From a checkpoint of a small mixture-of-experts model trained on Wikipedia.
Size: 10 layers, vocabulary 6246, 160M parameters.
Experts: 48 experts in each of 10 layers, 416 dReLU neurons an expert, 1 pick a token, a sigmoid router.
Below are experts of layer 3 (counted from 0) of a mixture-of-experts language model. Rows are named router (the router's row for the expert), gate (a neuron's input weights, with its number), up (a neuron's input weights, with its number) and show model dimensions 128-255. Each number is 128 + 32 x the weight over its row's rms, rounded and kept within 0 to 255. Numbers have three digits each.
Before each expert's rows: a language model's description of what the expert responds to. This comes from a sample of Wikipedia text that the model never trained on.

# expert 34
Description: Capital letter starts
router:144204094167130130141161137117179160086158127130143138108129125083158151111108052116115191102121166160149141105102152129138086099126038114154142095141128200124102103119134138120146138145087206154144086076084166180114148154142167132134061102156113096164137147131124124144077111142137109103143142145119130047144137115103144094134083111116094111156166108083088138134139158144087191071092
gate1:073130129079060157154092059129186140126070127099122101098084115156087096117094153160094145098156109140186147138152141141145097103151134126135121154087136179144087129116205156107146182128117116117102098127065116186112134062081138151073166102138122114150140163088141109189092091128174147130175109101158098126103127132136127180017079105112161143121126115122133139099120139151141149123161
up1:079114113120087130141133071135177102153078105081125104123118077171142100149077166147093107112124095145164129161154175153175079124103084111145112149136148176124104141101190140135144163117118113118115085086067144166100162094094135156046131100121124126143194164131128116155084122152120093139177126102138097143096132156129144136014071079086145139099141108103140155105112112179148117144145
gate2:154158097103096101115122065123112099161149097152103123135110088124177086113187110112151156034096160134119111073178148142075123122134137119137117122167140123083147104144122135142130095121150146149119142128206085154179119111140053190139146138194186167173103157147184126052151084174115165137142075090171118100080174188140108131101159186106143130174111182118149113160105154146164140104141
up2:130143098134131121093112091171137117142130124150120133119083061138169095143183125154179169070070137144091086078182145116064123147142114116163111127140125160106145104113143101167100079148160145148083109124145075108140150102125094135139126151167159159165135157142159132076152103163138183175102095093162096074117138162128137090143146169106114102136160166132161076127111144161167114101123
gate3:148171120121113149096118073095125134153077174138130190205088151100109104219098095109161186115073128130117200078115101135180143132138143121134096131152169111092149183149139126140102140104145169109088154123162073115141124139093009170127134134154197147126173123127160088107107170208123122171100097087157115065110131096148150113146135116163086141122152132156150120144109114138181075078125
up3:144161119109119141116093084120110144145111148157159163177079157107072104220110099115160165085096141157130183092159084135173133089131168117118089116168167092130152168131157115147094153103105155112048160123153060096111116155088052120114166117175176103124147133130187093116135202191152153160097087098145096064101153075154160135152108141172059155132145143148163114120118115164153107105100
gate4:123128141156098167105108132120136132135196138100093103101092127109175108158106092092108132033071100106172172109110128115079140105130126114177164132135104209158086089178106092164131110138179160154131092119137153129201112119101138139118157090081043148091083171097135098122087168091127148136139109149166104067140042133094138163149161102105082144152125115144113116139114119147206198067101
up4:111125129152117183122094133146137105175162125103092106124109123073129145120161097075120118003079119117177123118107146129053132087125149112173133155107130187142112133138110097180112128139154174157107142122131149131163109111099123130144177113064077154074071191133172075164123159081112148104131112166185125050151099112082131141143151092099068148148100142151138132156117171133248196076104
gate5:072061098102109100119134083160176134155187147157095107148106110175143104161183148180139080118121171117137171093139132080161169167143084094112118107103120077114168063150108122160167132152134130140208113088096116174156068124081136150088087140071130131100103134121113139072151172140087122085116085156111055151093146104161169142138106120115143122084129087141090184101144155131113106136158
up5:091068116096109064146156103163157132129169137148136109136128114223144073176155184170135135098102173107130164097143135058154149180136106124111149115117113089127168090149131143120169126159103159114217120095109099144126067132090113131094110137056119131086096146111131138078165153116088114121081128160131069119102146115141139125123129098122114129089113117169099168104088167124106128156185
gate6:114143100154063098088090092106167185172162145210075129097116148090108157121192113119121158131141160120105166137150215119105114172206137111137131100103101115126112097106144186128129113079094127089140122139091106121171114088115115129116127124111131183127167145091139139126075148044144132133171120169117142114155211151130158113128105164142147121165167130118111138145111124088174127085166
up6:103139089164118081108090087085174196159159128177055134104094143106150106135176127134110112126152188145135154133157187149082092184172177112120140139128114138120134109137113172125192104104102143122176151167108129141164191131084143107121107124131099175149131168112136131127109142044143140137150116154107130102153186124148156120135085126133202139140132135122163118101124136106196136104145
gate7:059079120177097176161140131181124126158154182118117145129117135080146178147148103138173108155116163114116133153153103118135061168148140115130126132087045109102168159159208169148151123115138122168095098141132104167181091077101174142135155124103145095128120119148144096119127171121115140171146112133114128160150153114140163085164149162102183149200127104150148169091104147137160155159061
up7:090075129164095154170107112172125124131176198111112115145117162072159186157143102181124080156121182129132116138130128141120097141158133100127108106091079069105181135146215130103157126105098101177115116167140084169159118085136159144133181132092146111132105130140162093121122199127125151183151139158110123140173120146173126098164188189093147173199117087140121153086128128128117177149068
gate8:123098100120119167139144099122090124159124155128114155123084064106140109113111170184085148122103149170122143104146145096175138166189102162163081177116179125156168155068087071165176110084147131197132044057121150148117184150142109127142156149124124137124125135170113136127115191109147110124126062064158151138133095145161142109188109131112110124119130167109099113098125142138165173136116
up8:117077102119123170156145108110099118128111165172109115087081081109165138132159152212099138107079155137144158101138183119173111155194099139187055159100144149153153135099080087130154091072157131190141081087106143175116172139145117108155124155149123126129135129179135135127089175113150109129137057038154151157099077138150166097160109110127129115105086170101118113083101148101131144137124
gate9:201152146141161136140149104139151121163141123109123151144115102114107105120057124125068074146165121123121082146105145174131150150114143146113151134146187152133102113161172165139123075087143154131118153129121164107156190098084174084111139118135117141112079189167061131072088143154094149130130073104166117110114123103181052132146147078091118150104110101126114123085168141132172131164134
up9:191161102158133150169148105164161123180124124135124156136119107122112135105096136115097088141191106084149069136156156184131137143150122157123167114173143134140067113184165159146127090110170131139066187171132183116132151081103177062124132135130133130142106177151047148124121160158127156151142112096136127093098121128158020124144121090071131171118124076143098137082164140094159112157126
gate10:105164104059109118133130093142099135127160117156139122105123165154170136173151098075109170049126131109144143141171170168117077160046147101154199110138101095088133149070131237136086127160103131149110155152090094137077168079165103110166135122122137124081132130153086123100110122076153092093145054095147118092129123208154140160127101089100138113212105094148081079087135146153129117103134
up10:103152132093116114144123097142111123129144076145156105093151155107163123184145108095122140049130143069155121124156169184138072139067122113157164138146080095090156132055119218148099158149098125191112142157091105152105159041163098108165114126123125128086110145150127106117137118071137073045108100108154149105103156214130178145132129100138116146224124144140084127077100124138122118081168
gate11:120101133135106096145093159131114115076114128141116168149156125124212121162135136105130155170056137148104140140125124165076160157106102150100150114131115204058117140137143177122142138089150101173120117136145081140076116142150099112133138130099147145131112132133065147071137152107149100148135134138236123061110097116097212124182144150127134090108117140140062176133193141108122088118083
up11:127081139144116096117141166113108118064111155141116152144150157141202115148132156097122165158021157129093100104108105181038185160095092123108153122174143177046117107167152181139119138096121118166105133117111101139109069126124097092118125095111109109102087160143103157080140123092123107143139158159255166075117133133109224096162130157168111095116126134145073169173163152115124106115104
gate12:124130153139113126111178115121087167152182144140172132144179127160148095188148115178149125122152130142186130157062211157100123117198177119150103125115143171100145112150088144110104107094095121125137146182155127141106131087111134153117102133088074110155133131162039097125027112158065110150133097130163091133118156133122068092133162145096090166163104073155197109168149066135148148166141
up12:139141133193122153117148109100120132145127105133158143165202125163112134197137106185142131136169135115173116166079227167085132125186176119127128137093139155091121117131071152139126085102092130094113166189148098149128137095091108120131092143121057135173169104162059101125039125105089094133120106126162056154092121135130085080159120166108077141140128102132187119168138058147148147160109
gate13:180134070113130119125130109125138128122110130091071151090108208073128098095151104157121213087065145085180138112121153132102138138118118062143106169138140139113154126150160093168126109136141159135115132128083138087171131177136150200146100130058101070102120152125078131077117105184117162205121136140122159148194101111127131125193066118138146141160118106115111136166112132119126143113139
up13:138148107146137128144137127148117076098091150059016151093111177093172129109132135156095202122122156111165166092153151131114158137135120102150065130139148117109121154138176083177118093166137136147067155128087094094157130127107154200158113135080106063104106126113107114096115112167110155204128147123132140137172121057115108125173054136158124186181131121129092144154108130146105117122162
gate14:191137119109134155085063128045167083077102104192170112132137120146058070075143107064159172114116178136120173175127157166100121142047112163127112135175085136100155115119108173105093121101133159107156177118121141137127169180190095207116117110149148150103122089161139127160089102102113088117142185137093142132088124095141159154120120115105119100135170140139169055120158166165123088076125
up14:143135113131132113102087133100160088111118078179155145112107186145091079106100112119170135075074187111094190147142138140167122126073134145129108148157117118086130120064135171115048124099191181131152180132110150134166164160168096185082096092127144126151132110137126129164087078105145121117157212159116170119094135063136145121129103117081110077161132153112124080133143173157131092075113
gate15:155135106109134176180112150109138112109135178106128129162170103158181102128151146052102184140073121180088141166158076121110079116141090121144084098120109124153153148152055128085123091154112086073127125110099120129143119148115172144139121154096119111117110085108196134148050137154145153116106144143147136115137176133147163084134137123067118165145176124151079112161121103160162173155073
up15:190114145113166146161119155178138106086111152127128088113157151141162097114138198060124133151121140108108116129183106139087089109160116081111135085153126114111158133177099074096120103130104089097135133151118094130126133123136183115112192153094144146127102147119098144133109091150131151122119146185129152130138122129161152084124184119092111159159163115125110098141084115112158171234088
gate16:197145120125102138180162158095119135157146129144151077092103100115069179108125081127155159066102146137188107129126168107082155075161110156148181148143181112170132083117126108100106098129201144185135092144102148165120148053147121116116144127099113085099139126149095145100109127137094109119093123146170148120143144112150124129103192063160085138109142085052094121122134145117074105110161
up16:187168106128104134156151127150112127128145142143150095145110126135060192165134081114138131058088151145163121125121170132135152102197133118133140160157165103158129103141095086129115119131208147174110092107131148171123162080157138134092164142140143100099166133138110122105134116128117117121096074171153152154123137141111139126123166082157062171116160103080131116092137130129079134130133
gate17:089100128147171146149177132109140143091081173134128082131110183100127122098175181152130127124109128085067118204129129122169105136084124152113088183145099118134141158146125127143119138160116141091180179207092120129170173161105190113054083130170048119055158106121142084119095148095175107125137111145115101138126137109137104140139210146147156144096162099117061141144117147120148093144132
up17:076102124158157125169176121123085126077082145145127121157121150121143124095168190147104120106130110083025145164129156118177095143075123163091074162143143141144119139136072132120107129162127148100164163171080118141178187170097166122079095120169083100050185107098092099125095137125167117100108125153098130144104143100104151140178205125163156132087153105138052190115091137105115069157110

# expert 40
Description: Capital initials of names
router:122197085164153124131172142149151139096102095221151093136074121088093149098141119067142102166128126122127162109148105186092126150135115149184137141161113189118100083139083154099136097104159179159113172114125179166116137168150130140075075099145113132127122128092134142112114099079175077178123109090130106103132159156140118147111173154130096116107159085116107148192153145132126112097115
gate1:130148082178134123169154110109098114050157095124076116103097102097144173138052143090149172139127203116096117039116095131112066187158098169110099162086093085086124071097104175134150127113159119146154147116083125090147128145130175134112112118105166118097082069078098178205061163123188119165140089101125111117102091123185158115097108128139064144143128151118131066174132105146153168098160
up1:167177095156164119191101132112132137062123090129087115106103073104156154110063170125153161141128155154116127090128069137112047177166074129122092133102092110106119107085094183141140138123185117134147113113099105068157169140103164116134127110151173107131040047053097175178125129140212116150151107134090143131096098120151150127082117098138076109148117176113133102132105126184145164100175
gate2:108130140074105093176153126127158214129159126198116156137111135087120137181115157072111127163088181194148161181111130110139162105094130120159168093108133173098202068170146167188126118156140142133145148152166172079136138178146177156097137125122110156129133114116102167128164135079131130110148107126160121131146088133121151077113120120078107132148181174144139141120137144150149127105142
up2:095136153106108126167127128095117145104169070190123138148118149090148169162146168042143126160106212208152130183117152124119193089111154155122143100101134161100208070168153150137131130155136139112142143113165196076137141140154186180083155136123114145138132105087084156133155140094144158132122108094142108126167103137113134081107137123103099124123160179156131162128146103141143124118154
gate3:127071073130157118153206139099106185096104142164152141113077190095148149121106156171118087145186148062146106146116142101097113137159094150178164139110161181118121129106102115128116158108150133150120114112123098152124107162139058139096103144102150133094117169160064109102129113162095094092147137117100099157138126075119120046091118083168111093124131080180103145183150061103100090133173
up3:111073065162171118103186169092115180118120109180149132114086190105125160104109167142148091170163144073095113166131169103097119116191112163179112118071137176102139126092079118128131159129128128149102114156134087163112153160159061129131112140110143117124087153135058131114129126181066131133144151119096131139125111081109142054109164088151107126110129080126121146145143044099158103127158
gate4:144144165134156140141136173113107170136093158145131083121166185133134115131139163077135174176134109149122145149182076104092111155134174150151110109133139169137088114158121160072096101132162171134102179060138075158117114080181096112050117118115073151164116126113165125115186109113123128144092116101152071181059113120121191124101140104123114083148094170126152146114104105101151106120040
up4:149148176154159154170149183102114166134102159155147096145161149162128090119145132065166159169083124115111157154145081106121132148112155149142081109120132135132083109141121178100078122115133155127085177075113060127127081099164095089091109131111059157179117139124132116082205092129114106130118096133124056174049076112134184112066157091157145096114115146097160130082102088084149080150069
gate5:117158122128163182123154191207115179118119114107113172048169129137129110103112130086141150171141142102156066119175156134142123103088144146078081179110144142091139103133089117106157151117112139143084130141121099086107104167121127140096131086106217106177142126162080120144156148117089129131080110177130161115177144191168079101081072139140116156104133063105153136133095081098092132111168
up5:106176122119132190108170212192137156130167142105113142055168108122138097116098154074144134134130114105123088116174157125147127108109125105107115152106130145109136074117084123133166145134143123143108122124109108123130122152118129154082099095143166093146159144131060151137173141103109130163105123158131157145176143150173083098071072135157135170115144083121140123118080103109096114142147
gate6:087083171128074130087109095087115126094145160150127133115123070072145134098153183042163169108197067102164155149128066124140169150123144100140123188122116105181139114086097104168098147123144116159161122178160124109125111159098127092112119070145126075098158160154142142214103113138127169134083127103182209128172160140140150149200180086183142139103124141136092130134142094119105141066157
up6:096098191127085113123121104114101104098140167140136124101141096067153126106151142055166126124177080107182138145145077119152188161155181138154125143124108099181149131105098154161109157148173109131160099157162146107115065146114106070076114118148126065098137164183118139222092144137124124123090126124182222127184175137132142119140187103183134114095127169120098137139139147134078142074147
gate7:149132118140159120172091165172126063103111088154157096148084133120144078096074135171144075128174148135170089116122092107091110099130206116101167135100137071105145132152108101114107121155173111114132118194089134109197074089145102084115075146107172075094123082127130160123189069191139145177136158108084061144116142110128114144117129125127145147201140073107087130131152161129113133180132
up7:135151111158137122154071177200116097124124088159158105178079127145160076128053153130146084130172146134192106127141093116113123098154185074117132153184129061106114128138140075127112125173170120139127151162107150147200085095127137113125066131136136070105130120154105167110186114153089134169105143119106100152120139097090120097120132122171131160198117090085078135107147132160137120149143
gate8:146071154105117117135101111138189186102068104159110168157163141077179112107071080058183160147200130121123122125149183089118109074158140132112153079130092120170102121070126120093136154150101173125093171125112102139133158107158137122121076126100151139152106156079122068149153112103121155127142175167187102144118056125073122122126060190136157167189103035093118135118132066158076088063122
up8:123091197092116110120111112132196167152071150159139155151163154063158135128047092059149135135198148139104110133133152089075111095178139151119150102176091100153122105097105106080150099121075146132108145141123092077137153120181108148113074117108120114157093175066126044163137100117114143137138186165171068144104042124086121119148046180154180143172089036101122124099123078128101113088120
gate9:098104159083090111131145129132081121077087116066142136163086082095208077112078128081092109184102163134088190105108119100103127119111168085165073083134159069112128115088145124158077150167151137100100096137120140136187110174101137077123061133089152122117128101107139102180111118101186125105104090116116108115112156136116129165104124124152085098139119117117140136156084145050117125128105
up9:108138112058129095150169130138116178095127128065138121158123146103173146149117152116080130151097149180046150106119194053152059110157100118111100087063184126149113122133156122122075116171139165135086094144102166127122100125198144115140119124164113114112128087149101094158084125106211143089118127101132101118124163118097098131095152130041141116103153158154146191130105143095115187090115
gate10:134152120131137146165159126113113158133142118142138060120158120140083096109074148171142148125156153122097107143093137104129068198140098180090142171119132129044111099137143117137114143074077149114134167113141167121118116138103103193124185096130157116155123133092127129160135098133125189074146143136132073194118122126135211112132129132142142123102112150165102122055175160069147082126062
up10:181130098126127155195170147133126156137138145088101093160140094130124134098084152174106154085104166135108123147096137111135090227139099155082158157110150135004128107124150112132114158115059178130083160133159153088123136145133117184104177076112120096209121133110155137172139098116120171110170134153123089150103130071130175101104103114169145158099153149164118150053164153065166082125081
gate11:149104117152222162150088088170177114163184124135165119058122128172122153137113110148255158124132137181139159138176152177068103139145117129089154193187132144045148127162140182191079139174085101104113146113053113157104120148135130130072104123098117090159083132107123130133143199106162185160120118159093131122149150182115147080126106188120097136171099170088154115157131152126166086146108
up11:138110161137188175181078113153173170185175127157143105084097150148137129110105101095243140109126126194142140115181129153080108122114082147124120220204122150075177140164153158159087194139091107095136157149050126142138147124127138122094136134081110064145064135133142146133151157119135178117104113171105152113130158147134129055129133157110114147152090156080140119183139133124183090132130
gate12:108139106167127073102189112128127091160122151131125128145147118092107113115103045065137162126140164126155078123128125114124117104101119175112118121095070087068162140112130149127084085096133192171197141121131128088098141152120096167147104115141106087099098145155146106113170146116138074145129153131153160114163078118078156136080152138170079138094088103153109157145140145087139159095137
up12:103169113184153089112199115124175065164113138099119133147155104139075129099118074084116155139127142040118094124111120127125117139093134160146140097120105079066158143124132126126066087105090143141202166095122157121101130172084090159121106110149129094108064126180148069123158166128118081144138179126169126141139099078076133139098126120140065113122123111146095156085146104099148120094094
gate13:107127187118158156174206104095135078117134176129152150100145108111207062183109168142044096116132075109118142211122125126141107127149163108200119137125134140128115146182146097125133125128183123121174088068162140136105136159162188147168140120085107144141085140118061163075106113072146109103116089111169109131092081130078097117154129157128147094100121063102110207179152131093098148120146
up13:111142127081144183168219136111119049096108184139145157090175121128180080167099135100069130117146081070110091183111127155147138129131175148172112130138147113141167148176145061165110156143200136099172100086121174140080137146094175129167130147089097175186094131125066167069123085063150095096121130114137119118121122141073142118167150196113128111101116059124132166164157112117077145103137
gate14:148112072137126191155106178055178068122122194141136102152129125116139119086124118139153124156152181143170114139155103124123121129118129154129106163187088148095050054105151169075088171043078091183085125097182176086135134058122131179131171121137120153110113113149091195195142106148109111148100126057102112148093121144118115074148148138205064086169092151162132116096090156132160165147121
up14:133134069182138164146103163051125099110128183120154101123127175117149124108167096123134144125149179110122128123144092142102143159120145154144133162174089138100081080122161148079106131055113096113081137108155162084114129065137121210113137100119115160061155099142094190191142118143113112175103114079117156117109116112151091094113123169182109114155117141153161146108123131147176142136155
gate15:106156082100099158150132112171062121132179148109085148134150138192170125107150167119105116156109126112106072189180118142146165128086123153105107133144129132222128063154118148143125138138120093166158118090109124187143153113112127115154105141151193131060109141125135101104154165141079092083085175088145107129142122175079135108150128119145201095078168122108093147110092156084149087123155
up15:103158126120120157152132139159081132169209129111097119138138121212164151121132153120107117129099136074111108156177132130143156148089101148167137116144133140227100111156105159113154124132121111145152091125114101144130142110141122140110106104157164139067129118124118097094130166136053092098077182109113113155159117185102138104123135118147180104057163154126086130128075146083156076140129
gate16:101098142168083122108160115069141113195122127102154085133131099080106133113106107130107113115169085109132121074152138161103127114082108114206115135152145161140121091118130145126151078108163129164155116088163081125178128098173171100114138140032126137164127088173105139087071143135085147134111167102152136069125107073109110136139152152186169117173145091129055113128146103083150175052123
up16:092095156177135115104153136037157131176142111101130120149151128114115105111121117120121129093139058156117129123136135121126101123118123128191122111210123143160094099113136171126139092069156120141143118080108092100139132124184150113108114108031090090175105132174091109106113188135147154133088215110136094051137115115140127134134194159196145080168148081124076108162150151101129116072122
gate17:150131112170133144130169140139156143146142094120108102174081126119092088113067035106106088147150124120148160081091127125081159091128127087101142125104178187051105135084106086101120081072155157075083114167152089193155160179110161099141138108122131093183108087092102133112097128181159143180208115145138083077126120190062098142101128111114146116105134090171131102120128101127105101161114
up17:129131113149123121089197142160141138166166132099101110194069128129146037106084045104094132109153131098115138074074125172095117103125129064086114121082198165044123113071122054140132092099140166111125083140138132146143192175123159111099143125144149082156143123142091107131124145225128163171206120139113083091151139203063108120101154146093114131078121113178140090136120091092107107130124

# expert 13
Description: Foreign name pieces
router:155132119140146081113111155140134173110063109183102076099145094103190138085158189131074106084105165099130088097096137115083129139121123093157101103098083147192159110100175138090164145064081160122127138120087070094100133122070130077103113111143159128145129120143174128171120101099159108109138124071108184128175137110083096100088151150169147087189121091107106160101102083112117096139150
gate0:141110160141082149134090126155161166167132190140066075123165147105146141099057111153076129115152067099129132103089128068138199099117118165112135087130202091146120138150141144147119083091162167059143150173080168112155075119134107155138133149133125154096132174112053187067134116128109099120167106131116136101082128145111148106134154097058200103104110136160148115130094144180164148145144
up0:146107128127083172126136089165124146115143241143078096094148151129090148111114145146097161141134109123146097108143138078121166083132105156114108110161172108172100132168149184104099110081132160136145146171079136123138104103151149135127100138197140126117103166084032142099148122136117072123153130123119092102107115127063152138146154112066203077137086133114146158115131086133176170106178
gate1:078134122111151130198178134195169112116170103111087117093129091118157129205167111163111147150159115152160134150187175109130096124109132167123119136100127190124157087090097096146111166185095138139125156117103115166137186074100075079097163124110110144112112087116131122099102080125107161128142079175091114144161107123099195099173104148158155099090153126075093110161077135143107169123150
up1:118139120142149142146148147158176132139122110130086128118147029119109160150140123182132181149145078105165158124141184102128106122056102163132171108136072135116128085095123123130123132149064138144095168131101098131123120084095058069117216109149117108121167106096112039133113130129095150105161106148111104106130074079101116145141120109182139099089139156077075095175065163142134137154166
gate2:089144140127159156177135134156130080149113153122112133139146087197080105138084105110160172082083061147161116143212148159159202108134155113153114143055129133148085063115132076142110099088122159169150179123025131116167122062092107151081113142119109168064114187142139165141138156137114163112125134127093138122164085076115098099127097143151171098120123109093141128126050122107103123109123
up2:078100092152104183143122166143167064124059115163114134133168082184079106113114070087170132081088072122163095135178151148145161103135121126146123146059135098152089077113115131128099089082112144216186125106055153165143098087114154145095086117141102129085142165100120153135146139129111126110106122147068140123136102100119157127129102129201136114154152093138128138165063115129110159128150
gate3:122105094173170158093101199151134117095124164087171133115112112128120201105153129059132126118171093186176136136152141176158133100120168115163141106076143122126135176139208166139135135206160124155193169099142066137101105156131154085121029085046141186191138115178163135109120156097155134100133096078140136122133158143135179099141128169152113182166152125136143130097138128145150127092053
up3:137075144173151206093109160182107131094109183118138126076154141108117208113117128112148144151129115187143153116152153187133139103119164094207126118098135120129102120132152183154113126136153144100164176042180090161154123134129102049111111089032133186177131132137183199077155154144186154110113120073126120099117177101141149070157146142071136150156153099140123102099127118135140091102071
gate4:137098082172106099122155140165112095175121129156087096167137128148154114129125186060153166127163170173144134116178148146128134116078193136164023145081221078081101114118114081048096113112120095103089167126157159051109173104093137186147135129140070138112108149082145134132111102160160095149134122122122137101110108111212199121131114119102210132160160134154126081126151131114124132150210
up4:120104082144135128086120136178166133154081134138101102175147140155119105153148183074155132165150187157133143124150158166108136112106152129142090130099201118029093120147152127067103125119140100091121128172156173092116130086070168167128152092109130128110076138088170169151154097159137077154148103106110119100170160139209200164116083103112168139147156126144079088123091135085115084159211
gate5:112119122139111187062137089100103117129125186161106138147126143113099098127112123064137138155139112106141091132140085083149071116119136099188131108085152123095226180118151115134127107067084141044133136140126099150146092121129075076130154168162074097165124075130104116135125163129130132133050155096102158116139123124079068157129148131123079107137083136149122093082146069136100066141229
up5:115095097105130166142125056109084142146091142197118098145148148118147101086089108074145121166141155111101088129119121113155087108077136128211182117133112143106229159131156137096088127069117134066107127120185078210177083099122090092099129189151087125141121024139165147107091126133154125135088129139116142092118097109093106138184161106131091130143113107156143098119140093134133056150197
gate6:117162133130111099069136113170115122123120115119100146130074121057157127142132129180111115136152106095146147109096143116141083108147099099139182155110084088159061120050144094071145173056069156105144106069109161119109173144121145145099155135116056161111163120163161167088182161107151126056104116134145163086119194077142179150204155149139167088173120122139157107103189131135094146114156
up6:136158121113114068049125100173102102118107148121115106125084133052123146107158097175108102139138127084141136107098100139105103087120075096151162158132130098136087107095152091054157185054059160119123075104099152160124185164136126178103168119090075105097171115176201117090170167091148122054160126145159146093129165110124185136184139174172203106128121141102174094143145132154072161130128
gate7:117126107143108093077130202148096059156110073096142093169088098119148094205112200189128102131137134132131169163079124101143150197078125171130138132217125098106087129117141081150171139130064106147117140128131154155166163142137123177062113098085136174084158155137125163135130147091137137172121132095093133107144144080108125123165108148165088105118146126181129092137158086070156170142130
up7:141129078190099146144109197107123112105132114119136061148141123129134091175117138201110109117139126148122127147107137101144117203110137199096126171199143118091074105130112078181148141110109141176153159116159113094152116135119157185091094152024100154117139165125119156099097149083142133161114140133084161130133124088114115103133100149199089139112158128181096126162167093150172151133103
gate8:150113133097092159087127145158126099083112161108138120069079091164092132141092156132185151176116132136108150096169155156115133070114153070173138156129100078113125131059180183067162113127112109076177094121126146146172126045145122130121148067118082131150121123073188160168116126100159154142076116087120110131109158141114126123142109140132106134131084126156121102090206155171115144134087
up8:121100081063125177071119121123090128039144173126156113106091060150064139122035116134215157172134145096099149134133163162121083077169100128161114147110113071148144175067191194084166121164121119123149128097132179139145141067144147113131116098127095109128117148093171114166136154075126124139153058086149134108123155147120124126131128135158061156146128166137133132110158144121114137121075
gate9:133138164152148160141155140116099160102120152163083072112114111151114154157132119088090092107099171154146094105147147104097066117122142085149131147169144166156089119102135135047131125160099117133167136085173086121169101131099112096216198123132141105090096129135158119134157067159161149046089102111183110120213113052102092160145129132124142107142036109134142130199131058164204118131138
up9:187172205160142152148144120143126160113097167106076086124125107122149182131132083085142143106066166151114144124150147126075101133104148081138163127184115138191125147080138157075084115141066120135121202110155094123191091158098107111215146168174117131097118159133137152113180072173161158046131091125184100111202134068073135113148106111097125128110079129129113168178150102170207102098152
gate10:137101117118102086120199092105131162091137107147117073156119147113147132137176117127084115078095181127115140171082067115149079119139115122143139108064075130216150197174115133091091171171172124117148105073136115178115096138126135133187122105145125141141124113112080137199135177090145148083129162093129182135098105154106091122164105173138141137118151112131142134141147045123141145124112
up10:156100101092082090134149124132182177101159106125101125185128143104116109146159088156093153142086134127109108173125086135173104145137056156127149125101105123215163182191144133074141172138148143107122126082142058183131107124155167129207150135166117077143170070129081140187174138110185127077150153109161140151109110170154100140161091132155139120118135122144139162105121079136190124130086
gate11:100139125121163124072154180226095118143152131120114141164130115159134126127185163061118085111136129142157098120125090139116122144141150179133127136138146140139169113072116129116089083089102079101112106080173115135114129130122159119126180123128159137124174137113181138080155122150139107078164141129129132121110112149147118114114174095149163141079138168138052128152119156115144144156126
up11:112116162156109125093165180192087130163155123124134142177112121193153119135148164093167062119119163176127137133107104172103112159142131124118105081135128137128145089050093175095105100118118136099082133058193130159123092106154148140115166107182131128099177167087169146082122110172120101083142141117138167125116127095180146103144152068164199142073143173129031118147160162119120152135091
gate12:161138100111115182095167100133163149111169106076127113078073079060118061122069131113141138124105117179095116096113118130159098096148160191100121126192142102124131166146165115098177159190106114122111148109119098177139115156128124140143176161105148131164089098135135117107097100092138124055089088142137112072119143190129109163096137122087103136130118161111090192118130091109133143098155
up12:143111134153122179119146108132138117132172103077116115084076098095102087104081152114130129116103087209078140082130102115150091119148126162107098133179150098129102154149183100092167147163090096113073119120112122176135101169121109184101182157139157176161117083142108102114121102100155104039103099140097126065144188129115074148063140100109145121154125146124103173141104110089135171104197
gate13:124155063081162140150123185067026107178169099114161094086106108107088094113154068175102157116105144152182197074104137157142133111123196105121145120099092146137097138104098063149120079175146147143143133154164126133145160100166076145112094138142157079128123094108164132097151142133109151114117120146145108120161135145137140108076164074096133038107151151103140175102185109126105130091171
up13:116132083104147157191137176090055138181134078091159109089115090130093087148151099180097171129158140118144175108148145173127117103159207117101147108079099140161076175123085078153116102145137132146132126156166142137175165117150081130107120133117180066155142072141169144115156167151114135109129096123159095137149142152103110090090168062097125041093154153112153178110125122105102181109173
gate14:115087116109115154141122175135121102090104118106115134077104141125112136131083138121085192155135077142114149185143133138124127114211109040143116071078104151157158172115110140084175078102148141133078140053158156086176129107154101127143142134112138178123102213093171192124075086076112092120092145175121075164079149162169109123143117116216131091140145117096066134151092177159113191080128
up14:087123134120136172189130138145129075088105101112103123079086130114090111114091123124103178131111097137111133150131112154138094098164109062135102092088140122138182181089056125100177106143142110128111123102143118123182109102138096165156150151099119159113141203103168156113104149096091105140119138178107082173132155129146110142189126144158107128140187101092089135126066165114087164064087
gate15:179147171114170110167117104121121124126148089148136071122109114108136085190108148059157083106096173097088113134157153178110120068079121133154133103156128165126120118128159208165110067110123054168118120125111109204140124134158141110146097127113161127153133099104134108150142126128128160138135136075119151143102157146122048132128240090149075153072123156106160100102086091126107091162197
up15:157138159131181099138133127109146109111135100136115089149135085135115113197118159126137102102118148138089134122124122167102109097068090147166098070155137128089110116123116172120132089064132087166143162132066103186147141152133125106163111132090126151147174082131153089159113147135155182100147120124104158117094118126128104106098216146129106135112104129121143142113082084153122106141163
gate16:115178147087146111091091127121152132130103089134136209106149102113152155183128113092141155100076134211118132079121111160154140136103148126138170134163130099152112093148094123095110149096118134097154117126146108188131128096092050100075144102200078173175108164117146164142141152136161155088140110117138155146130117156140125111109156158066076107136076084095157145160164119125158135131164
up16:137194120120172125119098135139152121117100080133121171084115085133134126185128145117147098104066114210124137105111131205160155161126107142161177097180147127135101120142129114103104160123127117115164141133127114194134207147105054072085119120138103176140094132070107142125100128128182181096114096097145167131085111128159111114133122153090089088072072097092150134135142130079149138144148